config.toml
n_layer = 8
d_model = 192
n_experts = 40
experts_per_token = 1
d_expert = 96
d_shared_expert = 128
activation = "swiglu"
moe_layers = [2, 3, 4, 5, 6, 7]
router_score = "softmax"
normalize_top_k = false
routed_scale = 6.32
balance_loss = 0.000754
balance_bias = true
router_z_loss = 0.001
router_bias = true
init_std_router = 0.0115
lr_router = 0.000879
vocab_size = 16384
norm = "layernorm"
norm_eps = 1e-06
tie_embeddings = true
optimizer = "soap_variant"
lr = 0.00275
beta1 = 0.95
beta2 = 0.95
grad_clip = 1.0
batch_tokens = 65536
seq_len = 512
train_tokens = 386000000
steps = 5890
dataset = "wikipedia_en"
Below are experts of layer 2 (counted from 0) of a mixture-of-experts language model. Rows are named router (the router's row for the expert), gate (a neuron's input weights, with its number), up (a neuron's input weights, with its number), down (a neuron's output weights, with its number) and show model dimensions 0-191. Each number is 500 + 50 x the weight over its row's rms, rounded and kept within 0 to 999. Numbers have three digits each.
After each expert's rows: "comes before" lists some tokens at least twice as common just after its tokens as in all text; "mostly gets" lists some tokens that are sent to it at least half of the time. This comes from a sample of Wikipedia text that the model never trained on. Tokens count by the router's weight.

# expert 20
router:494380558404555418513512497465510497541516518434475449497408481477462471493502563502400493533453532538561546537467511476501518506560543476570507491585548536433567455505523539477410585501536431557387321425456539401462472427479471487565439536501538476548492547533505548500520395487545538544500504481453543503494514524539504588510501503448477519534347519533486454489498537495466502494542453593466551449487508533544554465492566543535567506488397541464502559522524413521373532550436490469535406500549442620438436547463453532467494506514459514454529474570494437460506409524572523424
gate9:547384492501502419509455461558434575566479477554474457501436555446505531540480578471514496423440479558460539553419532485578565501496576561500458600576501514397560497480547512517447521459489427538500510597466463397573428402519467604436533484493437516525454394514500446544503483494485459498526458467496550505507477477506576563548498622504551509499590510468519536435461544504478568530522477465503499406478482537487480510563539481487511496523474455401521588451447455467466539491408462375458514493526452484350544584501465446481456479499551538386497462487511560457591489504574410481
up9:603526494513542541482479512569580411575475530459451494607571495547485492504521468512478507464532536488467369414451530503470569468469489533561557463459511541439442517507577512432496515536528490520474554571477465570441569537513472550470529575550521441514464590521501501401423453501542543483449577509462491465453485513540543406534506533563565479469518423484539388439567505435582433534437428432495514441490641531506513457536527486464495446498464566607420471498552483440520431499529504569444434464496544453445478529616458468428488539424472350561564512422436492504464522476530466491
down9:563461461483460479469528543559548463442527429452434496531496479385458557575350561546612419533464393534546470503426423555513487445493503430433540477508434468531510555521478458452540436543471435569494575473584430402443546515525490516501575488517493587455483428431511556464458518549481539536506472587541455541537550528540549421478513526532532444534516507564522461381499467500444451521352477545528509500427585534519469426459546494520528556503547539556536483547492468623505565506524557552538579584445432503484456505458508485505555529460436534459478467512483462514453510573459425426
comes before: "| ", "League ", "(", "States ", "Cup ", "States"
mostly gets: "International ", "League ", "South ", "Cup ", "York ", "States "

# expert 9
router:562457542491578540458476397485496538518452586395442442556465425432438447493507539526438385509451472471503515536526506473477501436573532489579475550512417423529589496561511515505460543507509402535414490389572510425474442430443574521530457479462601493570563582534526518463524465414550591584550490457458447453482578497590543553501476451464504526480464621504519490459498554494450596535468434584537468436463519504477543576466528521514557428453434514470547580516475535540377506589436499437484439465526505555473485519553452549505434480486475497526502468532509457490476424460564547527
gate30:463496544527539498566473514557494559494425465441598553473556432548466542451510523494473472465558554490650532493520556502525432433487512508525572526463520528508579423657467513525407591494427468456490514436607620448584525502485486469464472455504518563508493542515611540468538441524532522415467529528451478494557447494508464540478479531464546495568420429458440440480511592630547513487479493497486503480546487525498477488588475541445566520504535405426538420551504438474567503587536572540506426511487530455545645405501483502508566478525419521488501541579476438559506494454518475542
up30:543484557533538459472456530482513435496485483537401491497582482465395418400594466558455525460590439493461520519428535388499588506493491507487458436418522536488474522401351512534539486513469512555520453553441559500513467494449502542521503549519526521438475553563503524581510535482458557531494542459512607419488461532446620578520503492526569521504388541470425495551550496397528396417548497537517464460514416471455499488534477525437510520561402493505521482502558474530487467465455451581389504488520418488491590529468568531542553495508497564572452473498486618557573454567472557483
down30:539582486495569422488457525471537501445431455495410576471598479470510541467434482566468481566449470511497536539510424396389488540490484474431631479434498493598504498507525553517536498511437590478524541465580439542555489547488581554488490422575553500469510409447552465449631524499449486419435464540559531526540365509441512460514524499504475535477466425432584529580443524438499580523484482504499422527486491552469557475519490513466541509516492509509492463587539531405408471488577631526538425450549549500579483429453459496535489532532561559523422537514566521566478501491573541514
comes before: "of ", "and ", "in ", "for ", "to ", "was "
mostly gets: "government ", "military ", "film ", "president ", "political ", "television "

# expert 26
router:464390547514556487509444490393495526497526473463431505549402535404489425496387492526434449562404480467495536533405479460433548463536494486580501495496545564589547472517495526555490576561491479456507463432598543408477521403540439541555489524483501524519542562545565526504514408440613566606546487500441546396510521532539591515550402441449487612502494542486471396487529513522386546481528452491450491474468513517480523513424486540566517474481423567461504534562482506490452557540408474512544481480505451558510460539537465549423489413472443561574517511577472455492489460463532574511
gate8:471513467489529500454470544478431556546522576528551505613533528510470460521443447579464507509454551436583497440456533347448514481511434443508514490532486494564482428583473496535563531491520569592422456471516438492440464498548437491582531510521370517475372575571505553535518537458499466532486492453585495466601508516470516541488391475404512564397442471531548506476528527428488486498437478521389498480455365487535382413426541500425487562501461483529463436547553511535521562487494416476383501486503511469500482484525448447482509478525519517503608518550503513582459462453556567487
up8:448603483530493465463514551485475481513532548619584475497540398488619471526541530545495607490424547517487392447630553519463523451493541482576480501528519491565585409434442491467546554482527497446578537450484489519481480624555491480499549495491510459534595423452566604489487475570484480484496553583498445527467448502405547401553469472539506506524621554510484370568437502480465530512487457515529391491505510458369551426390460512492527477568419508450468539493531486565567443479474530459491556499474507453494489510533591508523541462508507538478509427557505486504548441470503511541
down8:380504491582478430507430448596457542449494421640549445449504489523581566416447523521583424482532501488487593543573484493454493465519377545498489526539512453506568531660556466536464445499494527501478429498483530551461497541381516550527509412581479424495504439518555482497556515515537437517419508514459477506498480522548546465441500559447461578459488459486526481523567523564507563528417444454478511464416542534502567503438435467515528472578452494464506421514489545451480511442458541471491439471506400488520363484523464512571539560505563441511572485575459557612494545522527478454
comes before: "of ", "in ", "to ", "and ", "for ", "with "
mostly gets: "year ", "years ", "number ", "season ", "time ", "death "

# expert 32
router:514408551505523466503427452424557448502425548442524456501475440414468482461475561505398384524420534514533462527551544555517581465526559557566465504512514415571588501476473519523449527513537498558461465460538498482470458469473456536517491463512662469529514515552493534416554438466506525570558500476454581444462574552517551502510514502465496542641413488510478490463493511513516505453596438553457498380503530412445530560376514599554527486487385584452582537512474501503452495514482451494502415493557504551455441565478499524447503476377465557509561448552471492468475434470571543456
gate16:461518481517564492559475472496468459454499497496455435496524585508510489437494464485569464589605466481492518552465494444540502493457505423582491441425563409535419518498549552576513592514611540534507469428540542465503488471424485437496556372483520488487450529547516512560478511427564482550518442498475459481452582480481433450501476530529458529503438498534485386541504492560413466448523489433520521488418500470438494542458460515531514446471467600519468382541533651563495444573450507473477457377513393465502477531459517600458560451590593610512533538513465496418516560527448472584
up16:550513539489421425494573388449469525563496462460418423600448539519557480438534479535489523450456484533556528452417584497521470440467529517398531465494481478494554501557511562524506584480579561485433559509507533569520536516470539420506555504603536513518422595474440461509446524533544442518554506495450598442460429489538399517566461437413484509502442545573527510437488513476577431542442510436410435448537531582543525641562495353571505519455430414547433542504492518531538385459454488504472507495500523500460411577442517547519496475478505553506501542484449534494470469474506557503
down16:525537446491490462551553490444471559527485589494618508572456481528481503510402510625482451434536490431506538516418517449487485407500467565463526504561543567489490437494488442499514443511544553487523463504500571423541507447503565467475507589613449470408443562541455502594370522523521392555526598508508486517520450435508416541468496514583515563498519521383532482562589516550448493514451491528465523421505496509488499463517434488441443508473453607479489455579523487506488412538391509425534478481538448470509570453534486555444502555482447554431536546428527547369497480480563605478
comes before: "| ", "|", "(", "August ", "/ ", "June "
mostly gets: "27 ", "24 ", "30 ", "11 ", "28 ", "14 "

# expert 39
router:476497532460577497511455485517549491574480538494411425516454464467451424525477520506459444460443497593535507528486609554449486461560544506555459485628519436513549405518433504465458540551562509488481492456498541530464477466476417426572463439501532441526470598525493502462503444521584576523539576446432474549462493506439484479478466528361594581554516537526491451466556508432493543498478450575569606465483461498547532631496543480581465452453526512412572510643509485568467470507489450377588505424498462546488470612550474514411472503512439480550501447481464451459514486444520539473
gate2:487510454552397520490502535491542559590506468548503459508618416487513387553516506558464432506663458568637466496449508455525481468542438462412514564576487530532591460548475499477489519514495477515505497528470422440440597514527614499465467499486556534468495503542400659588510520426467543506462476468495483634458493428561477468531561525519432449456553468531537478501397520437485553517520502485513582471447477477524530555557558517532549566501494552567480498532449524480525511381464444485527523546478513497489447495530468405532492495432484408566543443569434536568478469500512456504
up2:454498526445536472561442470450465530409516534447543592537412571529502542529535522458483498500361509471426497451589495576521479555495439523617516530461515472507420574525533454424542558553568501481476476514503602507552437496551320475543508476538402451498544460434542441495534409519481499531555511559491553417546521533470536613497535466472550488534562600422501588582569507555530530511507489559525381531504548510473389455440471440485493455529494508512450503541507468474541458589511536534549489522607461478486521549414564541442457480480537542507461535492522430451520521514570490578
down2:485456478437459433449551395475478557589447459504490460488508573411478459502490499591452506554441464580495501422534594491540463442559586495503538596577517436501399497436519428487531536543551589517461458446458458441411491531525448483515465500456607484476482472459525544480479445440554564460471490523539574464444462492443467453492445461358532492514537565494547526541485484508537595487588455613467493435452477507565522472436600577594543546442416525514518449507439505424526509484534526542504423437552476478420501413492534529440547532522538454458468412447490556476470489548498386511
comes before: "s ", "t ", "s", "er ", "n ", "a"
mostly gets: "'", "’", "ould", "ung", "Ah", "itar "

# expert 10
router:508442526493568489589488502472538472482461495515456462554468496501431490438442487590494474439436432527521411509452578525410508470587538536502411494530519498502535544555499513487460545484563553496464447459513476492451538482443470425522440537452525445594569582494430600416499431427516525544500546457383533479562524609486565452417544511471546527546473552515433524494597496494535482543615550534495555484501527489557532516475626548471531525493514526431552563654492495590476507533520481365576480443502481489404449530498474469463487426478435537493548463502486496360467463421572522524
gate7:465489537427473580477513418502570513515466482540505454467500546518470580480563425498507423435510559486441489491541535459458593473497580485619532470605499472340423602476513528474417501480527374489476430521510459624483413419539569587535560480543454465504513534376481508516462510536565491446498510523470489509489531598503526431497599498461503576554525524451413496444511452496479476486499546507473560523473498522565481457519560473459498459507433510544504548539564503430517565579503508381537515511516566504562581493496410547489557447456586436537443532545580487493518467488616457490
up7:403487526493468518516535554585575542499522518534529553501534496461507540411590539515492460491484526500533548457602484443456513521452533492466451463576498446414377517437398477578511478482516563508455449513496370517562460456480574522596445411423508559587319510527529515467473495513586545453512482545504507476517581516468509520513569564521479409452495495460415558466589466553427447444475491552420516488513494439504478467435419529510447538492542504545550442465497489480513518534525471453528569441497461470522510586573593405414528468430442437543549545502455494460490576452598482520
down7:515534515477638552515601507440547534540550515421493527423567510472508451553532561487492517651555487525486496561476442465460464580442406365448499517432523493501527504489482555390470588449545519519444512479521416538461477448531454578541546468563522519522512570570512484444472493467458524444501406525458535483572553548476541438494533472507520531485443545572507418444571502458504524435494455442525577452567499533514507525494512570493485474464492500524520510619405494540489399480591447540531354566473459491587484476477560471500497471377509456509470480454506462502452447520365550485
comes before: ", ", ". ", "'", "a", "\" ", "-"
mostly gets: "chn", "nik", "rol", "Gam", "obi", "rip"

# expert 22
router:578473606492532441535479499494512479560520610399568466528440440444491479438505595498405465572478465518523454499517536501510592439519523482571517571580476457533555444494485534442484505547568502507400395406459504427436439440458475510550417454419541460516481500545493545467522428498537533549516484414463523493487522541533547490540502464484453534518423484560502434498542523531485541522524459587475524422472534431503547572477514577590513488445408530462591564506464521621363525519436451453519423472520430542490472603463464491464437490475417497449549488594493499475477465516627546534
gate8:532498469426425531466509569506562518533426494510512607566464460531506524438577469646538581443468551559528426472445536379501481484507500482442529499392497569472488477557547522555454615508465509515514515459477461605554463586527580457509471518484458427503544512536471563512511459539546476621425524541401478552512547418469568577532545298426588518417524491395526493541509541414470476498482432494483538516525522457493535506526606490533440448452434566524462532469559511463448468569472482525517441466455475585475556488522502528518481479476556509493502540487467497532551442520451510497
up8:488568492587528494422519545512621501506509554461518576483480423466624443448485485436472495492501503563365521604517555487518501590564487522491519427495483531469567527472456392479439466481604567494509520577508515554556472493482465437502435535488533511576490525506466401486513516503543468565470506505567422488526513441402504454444459440420513603486444456514592547531545500471539429455500456381462498536598564538499487443474431529581467431527548607427520500482421468520537587551502554554512525477555532599520499473492468536499508557428360441533507531493464463538415496492485531513
down8:502492452448461518440550491488455473506453458405397534484546405484515570492484458442438386487476450507391553497552460477608433495461444448529511509481387449512539567432582454479506454469590461447484514591538503513473478441463454505563454495492563510614487493445585522429527562477569478437479478486523532531471535435577445512513482575504561495436445517582451534546465569505440554472538493517439518528547545518537479522553502507479587400541536512522498531550448465487496500408427440468586536502431436600435534481583550521536487523618544411535541532492414444571446564509514451428
comes before: "| ", "|", "(", "/ ", "– ", "World "
mostly gets: "A ", "R ", "T ", "L ", "F ", "P "